From a checkpoint of a small mixture-of-experts model trained on Wikipedia: width 320.
Below are experts of layer 5 (counted from 0) of a mixture-of-experts language model. Rows are named router (the router's row for the expert), up (a neuron's input weights, with its number) and show model dimensions 160-239. Each number is 500 + 40 x the weight over its row's rms, rounded and kept within 0 to 999. Numbers have three digits each.
After each expert's rows: a language model's description of what the expert responds to; "mostly gets" lists some tokens that are sent to it at least half of the time. This comes from a sample of Wikipedia text that the model never trained on.

# expert 52
router:530521523475490469578499513589481438499479527528498500525512530567484568576546443614557441447501479499557531525451506508542532484574528460539566517475533534473516443413482546473504505544506464471467494539411537503528545477504527500396502504
up0:494613507540546513524484505544467540499453527531554462568408529508473531518480412522502516483527494501469524468548446440578470443562529513501510528515532451521451502366466446571472580471535484509499573464470468499526494463478520469460445539
up1:467455532434582463516553541561500515471611560457524514472550431526508492526490571545568521502474507469523539493474523529530477534439416589552491540525575473457514470503455430510558523560481610614512451525491512514514519443487483541461529489
up2:464513454505511492553570593482469501551416533582509490459476518547456498462483509479491454455500509506502533532497511521584535497476521494557464535526570502555472533445563523457491524486521402491571454480495516455482494484552452454516414474
up3:591564507582506556531503507515550499439561509523481506536450540414525533454476422479481526489488494474498460535511437524557499384532549472472548526465532464522525459525491476500515435536532465467515462500464441432531543437516554470494527467
up4:552427496483467484566478550472512495511424495522488527504493495517479535489492506495534516472445507496522483501469571534481552391539513443564531545535508487471465486551497528512495536494473435472529543594451479471526522464498541515531455496
up5:529513526436487480481550493544505483468508507499546544531512572530519509546470488569508501446504451473444503540464500498452507507512477475476516491419495529463535527506462515482513508584526514469524444458538574450518535380536544447460459543
up6:553438461477557498517545562575536587461493451529530547534491462499547476482494461529554477526512535500523525545552465494555443430528472425549552492481509531495532518455500492556557490526444427467471507509481429529498544567547532438533429514
up7:536516556539543472549475485507486519513475511504495580468580506476432508535468473549536541543446567558557494458537493448584503450470541541571534498483513484537514492527502471505425422516521538440545541458496515478484493421536551429473446492
up8:469502509516506471549429585522489537476460558472493497460479573578546500555459440527525510491514513554493488459506547515468515493466496493529490516530560443485499526423517522450460520529473471517461513535445551510461486486518467522521500488
up9:486486518517405487530525473543560496519509480423420436486535465518464465510441457570568480445500528513535558584447503548491546538488488536512529482489522453582594449520488502407506460475518551531487552481517517519507524456473456461514484509
up10:491482475469539504559489464608458495518559481526511522479530483549516467494515465539446436518525525478534524507560467515445542438517547456461548504462542449475451540471510524436582489507545542547470513564497587555480495493510479554453482550
up11:451534424537437537492503531449477548448484552479556560546475567439551473500524486560542515517558472530537523509472511478442534472493523528487485526529529548494507465532509465541411515445526535489506480553519552533548534520457523498406572556
up12:514522547465465500544567541585510513466523491418516528462490469536454568512523520572528514437533462492521465489499509536574531517555506434515482455481496464486482512415516481535486535556594489498536426535496615448569492525481433444494504542
up13:444532569430492487539447511564538494450472533522459458543553497536549500570498528540505537496488459556464532526517499407488458438553541539493502541511506554485433426491493547473523465499593540458510560440523430450523484479512451531478472500
up14:432466541516492483562516452515571461539468468484500581429474544501475488529537502544527514578477508398534537510458457485509542539528588441541557563453413574455410446468473513471489471502529535529495528465421554532472462463481495517446444509
up15:446550466509493560520452470539449497521504526474497491499537529548519491433482568489484428550482477550491522501453566504509565478551465546522577507536493520556470574416486514540477509543443481512469566492434508533550542465500515512475482530
up16:491552490488480410526531538503371439468515478549504521478450461546489457454531513452482480512500554509483475482543515456507517533462498458443469523516477555544536520434505416483514507506516529487455520494511489533487536502530445589464509434
up17:575527466487453506510532441474541448535509417443511545466502559609501534463488533429476521478420534497498543507519503625495475509529532473522456529506501604492497529447531487513541523506570510511552458495476492506517537504529455494477493520
up18:477451482484447486552485521541537504484491523509502409430490577498544517504593462464534441492551513527522526507502538468417530559467523490482540514511500455456556539515411523554475514399513541503510449463551499522487454515504516479464539461
up19:571478501532520552485547476581447427443484469552493497530484517475535477501414471511562517567475487480496598504495475444486489528485466521529557488521450514460528520409535464514493539412489520495497420500492547474499523569509472561495555487
up20:566411530519412522503459495553532524512508486576581530481578525492500579502551508510484464505580459501500514524468494554475525543475516539512542484476449439421553520454515476497488472496512476567474451499483426529525560417466526430510500490
up21:547572518504449487515503456490545530474526472497558511477510537479500517505456444470494477406534527470523510528473513484501546492555516466550563472458624478415486446510506507438475474503488432570494521494505566482488499440537461494534582540
up22:509444518586433503521527537482585504488506486531480496452555513513533532590526451456507427394457542521489506501418509538503559559563545473535535467493503564546471433461479441509469471505514462483502498537573458500534513458554486435507516463
up23:482561552525516480582508494506445543490452494538483494487533554460526508548523508497520431475465473491494535475529402573463518440478531466495522487527521465577492530535474497532523475478510497488495485453444539567540532542483498532452451557
up24:512491547518562492495510489547528446468439568552540511575463540497442436530526489591545480482491514519489492513536399459479619549500537528555521464516499513479567484612507488578468504507392512542483496565425428584484525523517526461445530510
up25:565449462543478487540579425574525414453547475491487538482522511516546527554520436524579494468431430505445523534451494482566469464472543481551434455444548561515463525469474466582467533524635499525471490532426583544435481552527545538443524578
It responds to: Inner pieces of names and rare words, often vowel-initial, such as bl-oss-oms, El-us-ive, cr-us-ades, Gu-arn-ier, and first names like Michael.
mostly gets: " Michael", "oss", " James", "ll", " Alexander", " Edward"

# expert 31
router:479564465493476494584484526558503439499558471555461491499516540501572518505541497468540456441488469503539529525447506559543481474559460504558484528501522498533527510474426533430521485513499461490480415476524494527550509465470459491453510496
up0:464499465510463521492454519487485482467532452575494569551508514477398508399537519534472476596453516520501529457561454503513492459528532453444445557541482493499484526490501515426531427542575473463557523470540548525469517551462559438504518496
up1:552485510483529488529531536497455541555529562559491497497458508464513533482526541477550499479526539493516559446443533519510585491490552489523500519498483516543562477520483486471451512515411470476500513439541505485484495536511515510549497499
up2:531569433496466487494562513532470486499541551536512526466530485559507533423535455510475493432541471479448494454474551497539585519515505458462464530446524495502535532531507479504502460500553494524452460504553527522585550448489411544485550516
up3:508501504519512437506428462521521497516512445533561457442396455510533552550476493448531517478464576563543553409533419476491471451478450516536541484497469503526461491473497475442486503514545546556441481472482514495547491478504401488426448517
up4:460460477407455523470542500495491500531484577563560482527475481543480510496452548480422473496521476501555526525477537535539574465518479480536521523514465476476550545469435466529552490522495457539535506545478502524536444445496490508473442506
up5:543486430515450477474511471562404511524451523558540565456548472489488478508553483499500544427532526485501511561457480539456479588492479503510522464472467466503535551552490480546506494465494492471540438522571580474433539526469484446452545465
up6:513575484475477450497489471551430499527576513540430489477583450516532571466534553499475509482531510524532454475454452464516498543493489459537500490497520549474508560483557518512487531591454426423417483498516448436547495472484438475522433494
up7:533498585499444463490436527535537450536483507576528520528517420473514459486562498469494490575471520483582594541577533518475434552495536516470537504502490443481500493555491387444473527436505456469477475556495468533472529492481468511534458538
up8:500573486459489551451551488580492435506475530505490484504610412554528585515503495518572474467451425472498490512413540515457575487539446438533475537563490522410485473514445541461586480538475436503488475538494552484565502468511466490458463468
up9:531474521491440533509468532509504495524540508536458433537495538465562449568520477480522448512467476398521561496420430499453584491485505541558525485453547455501556506493513519447406506493447449528521515553458466543570556488522497488435491474
up10:465522489488510472531413445463564482538499528473449489519434553496501468465484471538537512456445481508475564459487490448572472496489432529521537507537514491449533464515500541479477481410459569510456507498564494434495505590483458433522483545
up11:446516489452565565530483561491514495486514439487515497512402492482473451520531539493459539492511503550609511481460523545467445503452514521501479515473594498496455515543473427457477465439480548515492504558553503501481507474563399546529535550
up12:459475508526536518495517466487502462492516524561523462517474534497506483481489475532478493475491487484514432567585504523454426565523502519480521537452495576534459451504457513525549426554410477543513531505480531481483504483450501548428514477
up13:493497514499540498506478550481468470470565477522507486527500556470504527469454519506459549477545507495470478489537483485462540509520480424537538500483541476496477458526432480459524474516479443514496505423487423545507521505498501525462432556
up14:590500469548502457533447504554631460497543471448476450477527570564470466453508491471554513476522485488524525529529416475465420499506444413534534487530560573540539443495507530441472555513501496506526522435467553546494525514478574527468453494
up15:553499481484537538524444540556540448484513499560460519470498503554477513409464559486554477490513488519521481510496498543522518488433443503559615543456484488562514484420435506506508457518481376551491467465467531508443502474530459498471520483
up16:498472480518496553522487531514508506483527529495561463530530515460476471504481439489540531469485536521578551461520444538493458448493536498550566556508497454465533501534499466532501508545576516497546471569477488551497556527490547432562493412
up17:525493445565438451532491439442466508454444438538496479479516511523581546499544532486482520530505548492499492554500455518470497575508493486499513517510481513494520480474479546526544548562561472487424552584523477525478532578436512516493459521
up18:490423472507498506494490490502514448439561491451534486502472488472501487475475535460476474453530549448482481613546528539525455482593521477479429540462511500448455447534450550556484517531440466495533502449472490489479542530576432462491521459
up19:474481416498509562506487545491510522463520521524489493531436549518497479421432508489489462532557470509478493505487580480560443495493514444508564476516483522553521452459418476471465524479531514466588529547429501440496514557492475511465482561
up20:509476520483539558482511480555468452536483496473537494450532447481510521454543520495531525503542503465445550501509535555474602551510473553535504551502523506528452575516519479474545517458494509528619499482565516541511476425473518503542470468
up21:422497521594507533547533498484500587568548448498473553576529508483536466548507475420502532450529474467504485563491449486490495490577486505491501535568485578534465554478508466435437512488552454543478514473484488460463470509536472558489517509
up22:548458512480500500503494467515505500517432470455453470439511559460503481497519557488430445445513518501525436523514473451588430503542472540528447553430471527519531514441446511542485516522458569554453444504451500499502488526458552533509463574
up23:493510485466510490507513461476546502490545475557525437525517561447508480510477479535508493518547560494466511513543569562476486511495605499496469530540507511522487471562472499487491505546429482554470496451555499457480488474543489479527525530
up24:518499520540490526534457509481499424564496463476455504516495542576462488506494516548446398547500508448537503577540513473520563495574457577524460540453487462505555504460438487511441437568471424516465514500497516548532570603520511511480420524
up25:595523520517436491464508437563441481488533410547569489489500479557455493486494512518468417463521506572444532455423467531499460533420462491448531537440514472578503481442558495481449486468498482465514488461496464489533521457524434466495529514
It responds to: Auxiliary verbs has, have, had, having, can, plus with and is, usually after he or it; also table separator rows.
mostly gets: " has", " have", " had", " having", " can", "|---|---|---|---|\n"

# expert 9
router:513506589503478498501467427540477473494487461589459510487556472499481437501533536480500509470463471536500490466411502480569449476469477469520512555470491439573540474497461494462468467475543510495562458481428502483545473469510523485517479523
up0:560472553484503590483539447445492517458588468535502467515445501506524517532517498496491445511497491520472497444477543472522448501554534537536549548467499537526493485551499513495427545520441471477545513449432522580579494444502409529451478436
up1:476455471493511436512488468540501438466487468549451501509480522436445505444454462476425511495575513541528511501466448511504441481496546512476497581541533474507482549505485487493495464459527489529498486499509557554559495536454477513510449557
up2:577439541502490529502582460500431502507496535526477539498556454512478512536512468460479473505525428491520460485517504573512458562470442462515423530550498506513467573511496533462476460493557502491516481521522444509480469530466613490439532446
up3:585619536421505513505478491510521510442451495451489450450518488475456555546477496446518485435515525533476473479452454595553493511446516506520504481545498544542522565494436488552533525421558487476497500502495473541564449509512561527473557444
up4:563429455487510572528479544471508547501515459445519447503504480514497449475463562507517484479439524443513506483487488575508527533509485488526535494526475561456519438504464501489466529437509453483518490486454578546455450474470500549568568466
up5:577448555514493459554510512481421486496500443460453538491485520422509460522494526465452476503455475469501459502459480463475507535496517478467570467504475438562510519530549510450439482450515574541500538483444391538527487461487547446486442442
up6:485571529511562534493515461517529513521456463469528456490536465471529449514453461474439532490528494493501438463469500455502469410560510483504501588459495459493483524560504520465513439493512432434502535468490558508523494590477442519467540514
up7:498538538569447441490405436534517420554516549508456459538490426502536480519461503553498532518545475571423454469422465518576536558437492442475448536488536485497539494540478471523508463511503516562471420490485536548488514438511507525500468468
up8:516517517489459487485538487463454509496511571501514572543501467493443561535476551546485511467488491548513485498552561495520436551545473416614516506493477474497471541459451455515460486473560522463526433505466510572513480471528511515455450504
up9:450516573461511544482468552512505593540512523552468422492477509481562466504491525562454483480525497565461521445465565591482506433448515467486557527437577453466505546385479471476430508461494463500566460474459465494488504554478553482525521520
up10:577501515506529484468429468549465525486584460545470436525471549463519572567514507482460508521488513503527456471486571433502439499508487545505378533478470490509472485545476487486504497518485479465527472604496526479527609529513484484511502542
up11:530535511472444518463576478515541477524483469599512497503477433502528523457540465534517485464567516503497486472476486462506515457520490506501537528527529446507535482507567472518524488602597555444500470500520493438488487416518546455532530456
up12:487522545595442514523485485467481469517488492518530531528456565490541516568499478479494492536462472526512451464538480486511503527445538462495496491458546492572526597432527400551496554532528464563541454505490521511518565513515472460538478473
up13:505463505528480542501519509494504495454510516492482482524491493540510502542520488532473617535476559489514466510414543567496472451533521496539520527515488549502566477438498526456463496543460462512549498449463439513465534556495437483472481472
up14:463461597510459498501489513503501566464553446491556491489476579490400470603526517510517524427417525528561510589456534478468520534451563486527462490500533542475507446509491502552494486492465510495548482436527494474472521574547502469467524528
up15:501460496463504549470507492452452481489493447487482463443503468561473498482467547528506494494428508486490479446469486508561500481505534496535513596542473489524533523504513508462464512550468491472492541503536507558510462500482496484546523520
up16:453531548492486451508587417487486506456508457523507545435543519530481513500492521486469513436463541511506519463483461504528547511490464437457483531458484542523540551483529543466568522487495473538491426511528488563537473552545532555452488469
up17:503493545537442522523418519421515452503536555494452535538516471537519503468539541487515471507546473502460461450546471455395507603513446432443564526474554474504488458496460480497464601488468448434503511458502497554544468502444426454528603505
up18:586556480499465436502478479522510506509496469448520454493540554512500532488554515504521543458468550498459480492470583415508497485593500497521549508564479503470567525460453463472438502523503592408486483511528525529537479528443485507477495540
up19:429467509493540527538384478553462553410444507412463548536486444453513489563541539503498560456471408446471521516533497486547485503508500522491479481517516471489507541379519495524523502475455528528489491518502441489503422573525545509455424526
up20:481516552496487466487479535559444476548446484503490542405511476469511565594480479497498415433456488517580540515509484436586461433480474540439499549532502453469504492453419486495550542489450476456503510582499473479495409491481497529504451501
up21:462509504488567507535488505518515502490526523468534540528528431536506522507512543460423425462507519530459484476502519463572546548612636535512509515445520526524489514451529526477470455505514496444540534518521554564538487493474472531555470522
up22:470527562559523399492480524479476431479559473484476496505532548474551428536480497495481506507446577458515526537465506505458459465505466479413441547474552482528464541479470447494512484486539513545476473516569548509515471473506485502465519539
up23:537469477463517520469524445594474575510511506508442515469445513540548510441413469549456464579453444559471551517485481495444498481514469495509467528439502548492431447545485452545486453526532524523494463368424443471476476520499504502484510527
up24:433522510561478491484541520556431543592558507555577566482507482426461481514513449478490445452532533471489523432495518525554428487477534462498525555553472490559450465441579512489491528474536440481492435500462431562524511520467564506477451533
up25:528501541459525475500507589523453481531557482514523484547460544485489488438513528529478554518450536553538514465508518435540456407418433479530406538447546472479478502507510425536440506479482554497489497536482502500482554497525496459430516428
It responds to: Role, office and kinship nouns after a name or "was", often completed word pieces, such as son, President, headmaster, Chancellor, footballer.
mostly gets: " father", " son", " director", " footballer", " daughter", " President"

# expert 6
router:549565520490530519496481459517468479501510431559493501552539481537555484544563481540557529466502493539523497507446489489532525483493445427537572548540507489515540454473493517430473467491523493445495445472461526496550474447517467511476567506
up0:539575541491460475487466456472499490393437479513521499584451524600524516486521536524478533462519529492433423491471512582562576475552503486557506496552492461520566507475441550476469407515591530486470474503485583466559466513444506536490537481
up1:513504498477513473498484450532511511467545512525504525506483581489490499528479533430534545559458504526565540474472518477519482481541467455506491576492499470489480469520457556432440564506507597450495524472539497379488568544504422528496494497
up2:483459462437464441498542459534497451524469530526496452569516539426524503520440461612518525506446472447537538494451515540437533477526477512515522537440507471518475415499424527417537476514509514491495553552432547521437495539398505466579489489
up3:601519509527509506510503459468530540521491486510504486449496438477484509513488464455440571478511473460476495493517510493447490503431507481490515537447566492486499469509491496474468439444519408515572522453509400457468436478552485520503567538
up4:597480586525496491497531531540492435473511480522472478500602449511493449452514458513462565403540437436606449423501479568490551488447507560449442504493504507447522571454443452550514451454537539444515497531521477471530588457508460502477529570
up5:430518525523437491494518501555452533552559538481513509519597448433544433505483466521490542459464477513501538487523481572545540391566533418485467551478510537508577528490510448525569533443522460502506491529464388472499506480449528469446532457
up6:513484510486522572487525415495440479492483499495481510507544497530530479504482457517530542427461492486492452470558481469508540462586477566491450553457484544545541497461490433467578526476521479473534547459513465543580465436538519510417493570
up7:442485512504504497472458507548490536475525447500475576519572474484527485498518546486498474566477442499526522530509471495513517446563411454575473540570501481514404465446531524426503522558455534509518591498464446560511511548507430483499527494
up8:548474563529425541472493449433505461499568518549564452540447484557512542511503532464490596480514487536509519501389460526491561548502533504582509559501512553477540455520429462457496526548451444487528526537454565518501517445423457474487471529
up9:485488531539560474509512469532548508524484581501479518461569504456517498530535558543510488510442456471488447500499479509557436431464490561496514491471522486473529501522461537537425506499461502502534475449506449492540461469487505442466536483
up10:532516513478550553477465530533559511491469502508533526483563444467523532536525518510602545447494492488522562544463544537573470557519582466463517505493443428476536458602462470428529438516485537463424459491467462492488481467520454487509530530
up11:518511548486453516479512539458513454573540508525481464492471583566489552544507501602421607553471515492549504482473486556497467465481509506557475563532508443513484516477469516450509482498511531551493543463509474564530479443598472461478582517
up12:570488497457456506511531469523448538475468482453533492446569457498498539549503505481526448479516493522521519469447523466508436488469493503550593448513464526556525494567509511395531486512454513530542423552491549483480478510515519553467557544
up13:460500471435540577484488479455502521516510540473485466476499521496459446502545521466505497493495469498511479508499527494529521446558558550562485590495456500486470530502519461539452553529457515509489512454447539481564543520545468451491431522
up14:571492514504470507432507585468484606580506473504604507551503506527521499589568498563473525452527473499554505518468481491552471560478506437587582522485519519485506556493445491531544505492489503479446474510445536550515477518420513466520480547
up15:522587459546450512475530426490532473501523425542569537507500393475482499552519453435498506471482472484507501474500464450504506578464426447497603534498576494584465501477512530429486461492516497462440479517556527530458493510508561433496517479
up16:554594474499456535494465524466455499543495456478482480521520494472565511563532499447550461565502522518475502519471446519511486447530430461544454540587429505514513501508485581588486490523449520500561474434456447503530516466463515521538504467
up17:610476422462561503485480506482499538502448543482488522511542508504543493478508530461454518468459503406490512521500503492428554478484411472553513556594480503532514481499540481479437515487499552473558424498577476428496541428457494496532515576
up18:495481531539523503503496537535451494572494467482570452505519548516536495489488488529445544529509429474516430495469482530503481472488515491463500589450541492515507535471473609442474519432540466428506462523493499483488488515523507543577579522
up19:474446486540526455540515414506529480475523474551503446538562508479520525553529511468467566449504518462512507512469450530525525461520546516528457480465461534506467417403496469479525487569490469512586534502531546524539573521451562553542501533
up20:508534483515446543543527481461420501490490442577599547488508485505580525562522471548497522489506498583552527469456546432504526443494521445499475487498549508494514460524478452475451425486496496683520480474516575520509481478518508523503472506
up21:552538451494514511477479484481516530520520547488506549536528467498521495530536479464556508406432505434561548447434435498460518438442457417544591523531487520445534515480521435490451519454533460581470476477455478562480487560569456539467439523
up22:459524613530552472475509467536506530491502516465539453534541503533452506485541496476581483514505461464503524515480512519497480586485443523451534545518538529475457521358464488510462453517483500516496457561514428524566478477434480530536479542
up23:504502566528475552493491423521463510492474493475521503461538501527443536496560550570544464422511431481507520423503549496516553457581541493454507542442488461496469442509488514524467488492492546533551504505500472598500499423524541503561444516
up24:486485531407505571511503457517579434457453491513484511440467511565481529487532505531506493492473558592558560499459468452497544450459476454522562564488493484448486522551501515532504561505477546506471532440457584495475503426472462475471536454
up25:455498477549517488518421553463570497536477509497482531470500490544506482482522554508510501497452516453471510544486425508482481438466483448407558563535494541565407503435520472423528507491510503529573448519496503506459459463546507511474513423
It responds to: First letter or piece of a surname after a first name or Mc, as in McNulty, McAsh, Andrew Cuomo, plus some capital letters after hyphens.
mostly gets: "″N", "/A", "-C", " Ar", " C", " G"

# expert 18
router:511508486479498510617488464494501460541512484514486481519470485478550475507484491529517495488515504527467502516459542583535550525503452511475557499473472531496483543501427540454477435470479509456490435495444516587540534524552497443444530581
up0:516513531443466559478390486476510426464479496476462432556422457464464515483502531494542377495483490471549460493467500576468553542559475533525476509501556511538490528504510530540493516490439465373479433473542416600508483480499580455449541505
up1:479513550565489521491442469435410562479555521518429499490458480503481536524493415486450448453523473489448511534527527531531464470541507476520577502450458471535462510473521509493471425608551458488528548521500518455535509546500457482477528512
up2:487510539539494555529552536543517499446505484476490585476564511441395505438424504530487425507510474548451460527532530530427485504412459479507540488493477452535521559536493426501492503512462474464540499491529469464496491583479486503462526435
up3:527521495525537484513554448556549538552499498469478451555508438517563454485536555502520487469610510543472540571473409558497557458469529534455535476495475494481539509506482446491539483414507566457493449459457461530445464505516431482516503491
up4:548433463509464433485517507478472514485488445547530433553493504489525549502512499509505501549541460490598530454438406603536483464517508451476487504505539488507507590527506535481444473466554443553505544545492527536497512499533464505496522527
up5:497558468536480534509474519479427451519504525477575535517541486518491421467560435542405427506521516503492420477443571498554577520409414570514591489511399470435525489541473503470475446479470509500462497526522488508489510550514450561498510565
up6:487495462487541557484565555488498446500477423534427461564555474460490531447468522563512497589536465449546513527504426536485494483504498544430486541454556456404495531453518448497513523505594476502502493573473437478520527554531466477533478525
up7:478429560449506486505469455449413535538523507498453555488508531517475493563475499543516509470502479501482503418484504514473409500487527531456469563546495506526480508530554472473469466506522475491551487540585521484607478520489498554482486491
up8:537477490486491478510441442482514563516558442524480444517407448502509528518467535522555480460489440463513490512497558481494543476457538547447570504538589472529563549570549500525418509501444526495512477477520350511479531502479486495478524536
up9:529456519477493494501449519489454466519466443462516573537509470505549489452550510492600587534490489473484524546500493495509464444499581523539496491442478469472603519538431471492461447488490529457446502452467506501518489451533466523488447476
up10:413517539558517491498478413441509496516542503543508511506480530458434561521478487519523590483486484431498568446451548471495449469493433396453530513519524529537448506510454500541563459426470540433571537545456524489457508544486467521532476524
up11:511566510555492424547526529497515503546533554485493537486529483433478469495465494480449423419517532523486487497438598467545480477519430457536549492469477509441480542522491517545420524463523519480524520478511450451556541501586524491442481434
up12:541494503501519496490506607458528498430554534468494508442511501490590555471550543475432471477465561505505484533491542530525486440557474513508506525558436479514535472518544459574561428576450512509474520520493485559572412516523476497428493538
up13:460529421422497523446505526556573475511463510553485487477459504456398502502471540520563513527502495526562504464435495475475465528459435495500519523461528448541559542476478498500517524510441488552542454469510441516535454514537537442503555556
up14:528513392603462510537462480488520465510483460464450495489455479531519519467528526484515511548467529419546533463522399483458466551510535542491540510545534559532510430468444510470538546527477547461479463507517479515488571524546515430547452466
up15:518531544516524473490502514481528571514523525441487439508434458557468434452512518538549542507507523514465506476537506473478458549537471504614420479514450485475532518488590440502464490519475433471518458551531510445512534545547484515514497495
up16:447446520485505560499473537494482457493536486448487476559459561580487473504535453538556521530506533443462570537394570548485532516418520522488499542540526503400464414490484526545476506441478543501584474490518542471554460507448475517606548518
up17:581474489461482476551543508537499517535513530524481415527583543562597506451523402524485478512459478528510499527550449506557502478460475591500564502520536493515505535522466572532543489499413475451489505579508500530508507463548412532530532531
up18:540607566528589476516466439445471501523534478458524493537386436554541528566463548499563522465404482513493459501478505504510500500492437492497525492473507576492517424507513493525525494509558508496472452517475445542540463534521461492525509474
up19:464575518529435492461483519441542473565426463486517518488466541464452585486535546504472465496577522517494455491518530560584447609560489529559477530591478542477447414488585512507564520502431510444418486519490500496461489558505524526541526529
up20:537488441481559487527502472491443489495522465443532468497482448523439517515527494521566551477552530510488420523468515437515503536501429571554603536568526546434421477459424474462538472495466510572461567505465477522469565560526508491494542519
up21:533530536548528521453533516563527432492463548490463517494536533477516504489535442450574453579512549520478504491509490584465527398473572481510534501480470580460448509530476432523475489469464547552466481465468479470511449475562468491502546478
up22:538521552438499476487584521503553470478513444594536492554544496483585491434487491476511545430474508419531561497483535508505485471485472543482499519548538461450514571469556542462499532491541461502540539500552506550493528567555578493487505563
up23:451514544569539516523477479504462369490519466500511460552457540509443529484555545505416387538528465486509424496519510528487509515540458491558556484479505558533513460463451456526528497436518483487464480490537495542473489504539482510466443468
up24:503511527547487507451453522471500439489538523503524484538507500573557528478520515510504486589535536470513561534454530463465492500544462524468434482461538548506470474440578484556467486501428496461472460521466440478573504449546510463479446542
up25:459447496430505514487525445450487483404559515487540511483501490483500555539489513536480529462466461491445530520498525493472551594492492432550507537473497516504529529455443547506456510453466479552461425492450491518552511543503553513532493552
It responds to: Auxiliary and function words in running prose, often after "that" or a comma, such as had, has, would, only, first, then.
mostly gets: " first", " has", " have", " had", " would", " only"

# expert 61
router:514512506456535525571410493575454512506536538538452489551508545480459519532567452541574454478585471503526588532472545506569466548545538481540520513450478541491537375392425457511469490470505490485447450567473492479497543492528475444476508539
up0:565462509470499560529485519515508545521522548547505513513461545496527508482537504464497510449473513538515493457471470567584448504489552485539581506496514520464486574488534468565478503494446469445484455410573498426550492476472513597449515480
up1:553499456439548553519468477501452547496526501603548487545527495492431475496440534470494518522536494461514581468487488496536471478571500438474541488423467462448603477485443514519576536536465560460508502549512517457436502493561480444500504545
up2:537521573452477520469488504478468494529469497529540573511472517516437461520525517507507506532570471556551534471510483542566592509541470479545525512504508460441481466501456496416435477530485555480514438466508521495537436540506572470483515494
up3:520514529518543452538536558522521453466490601480494538546534517499589424503478514520594507489500504455559529523526537467489453503561553487536500501531550455495492435414394461471487480548537488500478479436470493481479470539489486415468469550
up4:448532453496456522497443528456399540444531477482469432473547483478470537417525472536516506560500446512432530560566571431475490486518478506496486557461445486455522428531503485492440405470520508435563540475477497512492481494553545473493508560
up5:515524584486442528501501512511455492550496477513530459423481541471517510466518531503491429486506496460417487475528453447489559513492543586452466568547549471487527538478569550516522515486475486415521462517550519451509523582497495510519506502
up6:481557511521472489549520487516407524516528517543454547533452477504475528515490575506545421473606465573499486549572496493458430512472560499493510488520431502431519428550433502459551488407506564516562513569482476509467629490452534512446526508
up7:523498550553610462501524440620526612465431505529532522474465520415436534534516515489520516482497511506465512500461496460513530561496576429494481511492460487490525475529398541442520456515450573510471532510440556544498479466519486487499536452
up8:494502456566444488559572492503466457551532484503460526496427513538447462495481458530501433533448558447530477511515518523461467505410506474505505523479484455463481433504522495498418536451442527522528526451504519506531525543493455485479464526
up9:482523472518463515499495509569528513505518515568560464462447504538505430524491490496528468462512590531516529475508542529532585489503589464465455501466447493473449571474517530523479502538511555531551455531485459489474433531419473455505486530
up10:530502475504552527453450407529482553506489479532474520579514559482499504550529520464490543480475474484460499460491524503498482562489488458486526527435507466472503505407490500404493480514447483490446555518453471490524494451488462500465534548
up11:471512549457520516489448476525546480538489466611528539479484502497471565465519477568462529430464476497463495445498514488532510502470442538493429490483506442451488494526512532499518489516469556503522473457501414551393465501512505487466461532
up12:549594480550539515513529515550537526455448462428473487519548550496417468554488511479562465491518514492435534512466576508539485502550475498534561484528561467555510526484524511516561495493582518542471557523507499491536481552481496431442538499
up13:532459525493465551515507452521493444458539510534525456542478511460471590499475453475551484480589453516498558510561521517490509482567456515612489529448509459567433439487480484553490498471513481453525588501549578486535468561495507555475541456
up14:508537505479460542496480547467496549484445500558497452475501480534504543518470533505478500452453461437550461504450535531500471490484480481583546474455454557486513508501477492424536466534460517555514500544505483570495438515535420526496509499
up15:456479470505497473563443537490437525451476515514539431516548598484423500510508506517476550491510497519486514570464528454498517423504559516510528549484486494401482423559434481554437511523507467519463531563483517502494509479493422514472489523
up16:520521456516439578526474511570461533456552483529498549496494475440545496492492540555503477537536491551487539441620488552501508532528484493564505449402537499555506502471514466461471544462486495457529422511540478444508582541558463542476474511
up17:538504469506490536514500555520507482490531522506479440470548616474456534540441454541417508472534444563520458473583450486485514504567507455463536500454514565535510448474544545478534478427527582470541529499478529508477478484542467419478515534
up18:461533443523506531559535473558531468493526540491491562484503495475436449525499467512479555505474451487462486505463486440500506510491619454558509478486477576474548497499486492570456527503460539533418516528526546536528474512538428530527574545
up19:511430513515486475497495514572500456413405545469485517550503556490467515462505571539497445527551504562524504469464532554541416544538484431457470511509497549491484495493483441458448545575448514522452465475438502499554541513446447436538510498
up20:522506512512506536521453531455504523505507545533459476483500522502468472459421513495533487542493482539511501512520469487443446580539515500616561483440592527464549530445450455470501511493501517549525429511443522456495503497546523438501493515
up21:412517535527459516571469556537506526541566563518500477512457495543490488517546488468500430502515508518433495534541496393439521484539520532454503504477496498438562501472513450488519493538445528500429458542434501457475588561563543488438570484
up22:496507512543586514492528441522453496480571463481545548447488480516515506440544390494468560471491495502493463536403504478503429496504530405527523518411482567515437503482409517559544508476558531559486468510520485498515486535546556508500506498
up23:513453470528510435577453492522491517546569577538467489573466525475545446503535477565598474466509519568436452521507543544366619507543504503569550441448462519469559512471538503436501484506455533476535448504474499497507500533517441467572491486
up24:472522499546533437546424473568488537518523606560487631537491456490465495583492443471536541473569502510554499549405498517490538568467514518514507515480481502455532448489540534472558473502552440489511473528540500491604547523521494524494490520
up25:511508546485477512499530556457501436488401459496502438513488529417505520532478447502503411486563474495459510502450537472537537483553512446518480522531478499502465489524432484537470576462488426541495435571507448544588501466522554483483525514
It responds to: Word pieces like row, ook, oot, rank after b or p, such as browsers, dark-skinned; also semicolons in race result lists.
mostly gets: "rown", "oot", "ook", " black", "}\n", "ould"